From a checkpoint of a small mixture-of-experts model trained on Wikipedia.
Size: vocabulary 8192, 32.5M parameters.
Experts: 80 bilinear neurons an expert, 2 picks a token, a softmax router, a shared expert of 64 neurons.
Training: a variant of SOAP for the experts, 276M tokens, 4417 steps.
Below are experts of layer 8 (counted from 0) of a mixture-of-experts language model. Rows are named router (the router's row for the expert), gate (a neuron's input weights, with its number), up (a neuron's input weights, with its number) and show model dimensions 0-223. Each number is 128 + 32 x the weight over its row's rms, rounded and kept within 0 to 255. Numbers have three digits each.
Before each expert's rows: "gets" lists some tokens that make up at least twice as much of what it gets as of all text. This comes from a sample of Wikipedia text that the model never trained on. Tokens count by the router's weight.

# expert 3
gets: ".", " w", " W", "\n", " St", " F"
router:149109052143056088168154132159148125127072140136106102085187158220125112113186164118144128144170090112146100137144133171127130130099073186102134119102105197093138154163081131185111148103069134108095181113133083092149142123138124113105072144130151125141148131182087197112101112044172169133116112146169127081152089105108112147101146075122143105076142119123163086092123124133137144112166176131049109157163062089108069119080152165133078097182148164131101170105147170197144205141120142167093150125122102138099154185093121148158151157165103141129162151168164107127165150115085102137117143113126106117097082121136087086120173148088134109114172115149163100118101115127165153103101
gate0:142124105100114145069133142145135148090035132142106111123124130097126149161156125140166151155156071119053156093139098080184100155136144102111174139192134127124117196171143131120158154128124163150134149120148119132141106158138168105147101061065174110072121152143097081111073165097117157121114121138063122099119122092161201129060070119168055083147144056173096154139116112104133113158124116157164109152165089175115152114212198184073050151153137153123086147147108094164164130110127121126141208090087112131142106127197128133149137146134163154127125094124149117137154117120153117103061086114089127110138144175139112080153119184115095133193155129142130112116150158180140139104097
up0:112156123108147144121136135112214139102162131173167069185181123101138106101056143090111148116109158121083132083087069143104131107166100094135101101144128132110160109100174159112101103145133127145047099150089133163139131084116128154106159152199169121170123123167122121123143143162090186124161211184125039125136154064141144059158113150066112179157072109096068131128144114079119141154132136109145162085105135111140109150147132147173178094122142134162170111114152094113122193138173137118105142122159121081161134219109143149138116164132165152109111101183086182097184171117077121123150123212168107150149159180105109143124123073147135081137113102164132121116128118176151113107156

# expert 21
gets: "0", "5", "2", "3", "1", "4"
router:160029144108211158134111135130124069080079125144133063136080143139106139116121128177107159165192091183147104190082137138083137126122117135164152169118138089116102063154149140107100137145103170088051120152130097099163139117088188164140147157085119107162124088082128090144119110084126121140160134157123150150139078141166068099148094083062103132131159095167096106096068140128102118068115176179136140159127102152150077092137134161143164097128078134085083094106173120151124109067153152205138150165096118124090159111114122081116111110123114091101115155157138169166163150066133120114191130155073149130123070121128147117123075121108137146093121077160141129144198110116119170161159
gate0:162170118107110107170150142168119107140123104099189117116115135146098087161146149089123165117099183108165137143135184152098148129066109060165139138131157112153074092148074163169133125154140140143132123165099165147127129122139090062087172162110186092112061082127060137110130089094156072134114079101144078093141115167115167163119170111121144090084103132108134138106111086151135117149155156124096141168159146084091116180077149109102099155114132120173083120106094215151186162119119178185115141117057166134141134062170108135146061126123187181116094073109107173179140149182147127149105151125099175117119109091162096135128066097137108171128109108117071152106132139041124093110111
up0:141125184170129114111121096092151138137174137108172126128106082124110114123058111148113127255147122153160093125128175120108139146142135083120144107158074109186124128165128060110103138133179138126155113139121216089124128166075142099134125146172182163104093135145177149104107152061138107156173084110135125163118141125103137145116140174128121159064065108147159164118109123167122146085120137088136132091124084124146133064084147153160139147157168162139089090128156128149101117138169066137182165156102168081049151078093114130092120136093050185144153149116135136194130075124174109070078156158102091105138105148091106115115133152104101196109113130112151109152118149152052155100146

# expert 47
gets: "s", "es", "ers", "ions", "ations", "ings"
router:112122181120096177089126100115120113098103137116057177120101176121116101073123110149122131113155148081167188155097151147125095154075195127101141109204139121116117095152149155107121205139141133146165156140115130094129088171165151178114133137043128109104142110095118112148090135107161162127139124147118174091122105158176165101168098175131084095145073168218074094122150194098097180150151195199197103158128089108181134108125123136123136141107161097132102158055097108107164126145144090137114124174047137162114139135109114143111111129098150116141157127123156139141096104117074167132168095101095159090075171151161163124130171109200160153119199163138117157152111147106153155085117
gate0:130134139143138169124123061116090140116166107096073081190134134169115077159143118201098121123179169120083164107143101136121157139164137136107143117154129153112111052073155081130149081125070072173127131118113113199101093162161091125126118127100106128082143130108153095135109127074089120104191118165082089135160130083126101113124169107096132148151190047066131114135112167142118114134179176122128151140139142141097132077135124078171118102108099162121137160131105069171136065163146126153068144117084199128096162141164157091076138172132112116150154125135135140113086082125128103123129086190119208079126119213134110102139142189092083128118145171143169133163073103095145095175158
up0:111171142104117090167128086123157150131114122125186128098116133157152163127105128092125110108148094126206137180084152152106117087146103111121121146134174170176116178135185181144137142152158120142107146110107133073192187126139139109163124145181153122170122138158100182124120116145146099165101130106148075090135109119105084157137130181143138152091098116103134129125138084042083175152130154128147104118101055092098142176083093190050107156140123100133114143104119141132155188109187124047146074109137100139147087195110124137176096122155124113166154151115073095094189168116153121178074045151188066162119139135130103112126117108114154159146138103145054129097160190127138198107101

# expert 35
gets: "2", "1", "3", "4", "6", "5"
router:014123149196165135156104114164112155122141195127117102122095071139187135099079138181139140146101123183150176160173143114150151164161127115106141115096160144142145132087170117190109157149071122102152145088130094118152230202130143144153113176117129145147156135141183129083131155138130106186146128109081086142207091068150095175144113111116095156150120108119061131067139150120143091139097118101147115188159158067120123119172119110095125152145171065124136122152123153070081123121095133115074175134132071123166174126110108155150164080101167070145131149170111130174167076081141143101116119141142126101156119177123139145152140095094130125149127092150162138125125173173133126174175
gate0:159123119140156082132096156107153168152154168107152171069091086255152073133075103162127116122125171148100144092148065197134093175149123121129126131168110100104101143145118150185147147066130102143104129126141118129075106149158101085115106123096165116084089091158075157110118109090087130084162123139208104099160169089152124097070105127121133114126105153120194174105105162149137144135096137093068159145119072107110094128116116145177175143110138090160100127108133217109157158189189108191103126149094172137118164184067188120118119112119117142177110054138135122154142100157100166170099101139152126173147115122129122111170150199108105129129143131112129102113171116149105137158166
up0:109147194187145121127010129125152135091113132167145193055116139183174178149115162168094137089108142129115127134123149202179102149146120144150187141178103132133143105125145147198131136079110141187119129119083096146110163142168103125066110109159146051020168094208159184117121161157114140141174132167139135096150156101133116106144118106130135092134139165124077176127107183106136116141162104131107111119115133139115139130102122087195163140164114077151109142130136137106161144126143141137109130082081146137093180145110139113160137089162077153162124069148161125094137092109131146176127097116196097101169158155145135123133133168068127093162123200123170130113155090173142127107176

# expert 23
gets: " he", " He", " it", " It", " who", " she"
router:115106089164166133086131139101151152104143144113104141104091075099142084112115150153113170075105162173143132106130084136179087084067124127127133090142160135132106112235097158081128121111140115117182107083146172094052119115125134194109137113063091143141189072170111134177140132149098147102164139196093114088101156201169182101150125173142063116157095110181123130104163142140111146137130075194137162094141091148168113096138124162156068126126119128121176145099150123109103083139107110083159108125096138115109167091189149125139102112056114105106057078164109078145145157090112159079169202089145143158161154118146123113098145116136139147073137167139139134100160119114191111147155
gate4:170102095132207141129133083123158098149150121120141150130091136204100149200145140192108126104107118097142173118145166160140130125123120148144129164124141093131154078121072094110103132157155091136091150080158102131128110133113091127163185168135155132043151100163133114148087044101148157154127188065137128142111137133092134144149141109128138150146183133185120104165128101140136095146105158070121061085133137151123139152134109116053091119152149087142070095149133148133158156148175134106123171131169106098081159079147062102122163117125092100170157113153134159176125112112125071114129163160123186134122122082118137152185179103155191081104130156157100055113068162231165076137159
up4:102169077073147113095130117125103175158107108107147116161094151120135073104106169054122193158115192159153087148094099116141107157163088155165109109145083078129136059137137088162097165168129131129139074142171156103135178145195177066161123159138114060163119118101148188067122165102107145073142168125127126137151118131090081077156112130117111159088173081047206108133114097133138178156178120149122145157061114106115126076119100121133170114112124130092117163079084098099071072087126138153116123146103124135166114148122173065136088101108149146115139135119088121128064144134129105128110088147180085114159134214137158107116116154106118143136120063062126139129103110089112114110145

# expert 9
gets: "m", " r", " gr", "am", " Gr", "um"
router:101129166117115162127116176183074133090125130162094147034137106177173093126108067102170190157126126071125134130073102134166137136150120145155186175106160081152092149163138103169143073114138155147142091137099136113122159088139122099149098127104125174125097086101100155096148081131066061113107127168081148218094134138130156124175174110079139152136170123156124138082111090107091106125099117091184156098054096118127129100156127114149133122167107086144120118072151135090084135149047150092107146085164065096149097133085166162082141148107163136155188124136155093093150155130075166117125149101089111109163148187081126160115170109132128084142170116144117138079079112113155078096164
gate0:180131103136153147164100142114199087163067159064106103081162123112139100082115098144135121098121104111092170126087140158159165135164151101111093145141155090154085177122150133145153087151160097110133153090172102169106155102095138141113165112132079121139137167148111083154056157146141094118073106102175110141058084073136141163206161173191089147154189162097139153084170093080142149127114097137118179197057134126140140142212085078124144121166133128154131089144141145177189128070122077104136159174132182159093093155144111106160159114104131141141139134125107111155129168152118155098108112067164113145097127106119056148091098119191172146124081091121145136076133115100101111130108
up0:108104118115124097089136153186091126219090146135177151148157078186174086065065137151121139155132096093162103087143177112148160115114165107130088145091098138190165127164164124144141115110099085135141158142089092125082132158124152097121112089160135056093149146134135179186088108112147161114151136108136086173138142140088170077177129181134175112148099060140161071136124140101108119087196163117163142088142128115092132099145061102173151147108117113165092176154189109095097140103110128173050121160083109136172166129105106162095190147105068124159158192126132116146116043157149130160153146141161132136125115114086132107171194151133071147153120099138132122137110085139111149133095

# expert 15
gets: " M", "0", "5", "6", " m", "8"
router:112142145138185150125092077083106097080089105155115091116112115097158116112119180144118164151107093144120174136114192149085129107139079118165072088084081144077089147119203105147143145178143167086147109087101141109178122088208158108109167150095127079107106127076139118167136106080172145131187124106081110110113096086136076109153091068165130154071110100106102112109128099112119121118132180155055075159087134106101176145133122147142148067121110139115091087185133069091115124095182086111096114161112126113162067097118104111117113089129140057168052117080118088159104156138197138129202180162110115113148083129097144163138141146123099101121140149102142125145137143107188108105155
gate0:165079084117096161109117147144129087150097129166120129081179093163076102153095142145184120128105134103087131087190079162089114154119113112154165156141104157175177069096189212146137114137160128065180098172141149135094145168107146095137165188139133162095082114135108112143132066168117113094149114188108132109112120191147156106136117109172147077226170145143133139109115162173118157133149169097111075143136139105158082136174081107178138173149085097116083124119153099125171154150106067161110128100116103144163126086102117126112115100095143118162181084146124122154149176160068222158139097130125149154153116150166104098120099173119167121119167120138117127110123123129083040099088
up0:138092131096111197147134156101086152148142137107145184149144087166137175146090115111171104147143161118109110100133120167090133108099147073146166161110124140109126136106100112125113113130160143119165153159145168141105079182085122126136067127140109112198070150068090167102100080085051091146117130086131109204167131142115144085132132113204136106135169122105124111069160104140147127147049125115104084017096150123170081094108120103133133096124168170118137159092164090093138140186102130154145130093141110123153129125091082073135142126147122155139158148141153117174134144142082182105093123104127129118088048109095112096104091133120186075149173070080153138152099128121070084037109

# expert 6
gets: " un", " was", " is", " part", " as", " Un"
router:139146108181103160159133143062130160147134153104104118146104091150116128069128121162098107082131143200154102142102185113154116110108130132135183126191122198190108137111163127106144124081150082097142160152186091125048158173103125151131141100105151137207135193124115108047172139168098116113096075113080121132119146118179159156153150163139091141123190149093057164145124125098139133135131121156110118153138111078124153100104162103138131150115111145154120121093057104109172127116100124119123096114101151128203115099155187120059098172131131082075149092116147151100160087120088097112101135142104167126092153077130109170092158118092095215057164164129073113136123172151184142134083
gate0:148143114157209176157161110089059110131147146113099152145112180104102137109175096097175159117138132128141147093174223165101157144156158102105111150139155171132094099139052103135137179129196111133136132173187156095153168107140058176134110108102087060128145080094108073087099134144179090189098143121107139124124112110155088148147106120134097118107156158124160086152142092124121125131152152133103106155134167089150111121120125129106094116132151122157060161132015136118130084158147103161126133130236089084118118125198145144102121128102134078131090100088113086167130141167183107121075161180116158128136112137156156149145100158076109154111176176125124091161149156089098156155142
up0:143144132166129079090131103138164136127136145145132130094116157110137116112095139177077128151082139116157126162145142134151183108186149202085106153097157111058161167157115101108158150174108180196125113129114072099181127140107134139131165156138163092080146167155164115106130108102140190104117186047153139204135121160123188139057096089066106169137113192132122106146150137131136176169112113106091131125174109126157132131137171084103150095136090143086148178110093113173103102105146181117104108119127130137136158113095133175151155098123070098168110150131201134124096136044134171179109139110132189147102159126120124119127109099180094107118099192143055057103099147063148111083151

# expert 28
gets: " was", " is", " were", " are", " be", " been"
router:184136127146055197135152143123108149155161161141125129131091114156118114133102135153140136179095116176147117186153121151103155080183162124134082130117077104146159137139102107094142132159230128125156145133087122077098136113058164144131074086125171175108123107054104124081133176161155117118113126181169135137087057136117066109097146156149142155103178145114122124150121117139126102118128091169106088077124072156143072105094135103088131092138036115120168100082163151140076101102201177110129105098172128173137167063141137196133105114071078104185141101170135165175129160152083112127134113097150122091110133134182079064119129070123137161122147115168116138110146101136099128132123
gate0:154152130108115110161098136134117143143183125102161120174159145169184158158097115121144189121065136096160147148151095103134165181112152090132137117158146119086153120093131080129162143138160119090126097147119087107128100154122082144132075026125228079098153144082147148101107121157158104130121160178060048174066092139131137078130195101139123118139171146138137109138119135123134115085154110146091143171156122115139152100172127154150139121090109152123138174143180098078040153088149122166155134125161140151120143138115170182172120130110109068076117152159093064135145161171124109114131152142082098169134141180159083174104077085153134096053094146144163119184164164143128102183087
up0:133147090130103113156120094142077152080201138042113068152164180177146140130079176076130124077090139146116153135088116121146145153093141129146115079120129101116112134123150092118160125141115128125091165090159063120088130150124117180099055100231174081147186125106156093100065132134172127145108175150040091180079130134179126126136166143156108181103115110121106150143102148127148079080111089129112131122143120082156102139138091100155128112162160150123124158096123118115123186059101162156147093116160085185104186121178146145133102132116089093070123182163077084157137127103110118098116086137120136140140150193150120093107065126143084116094153159078193087129109149108129130116118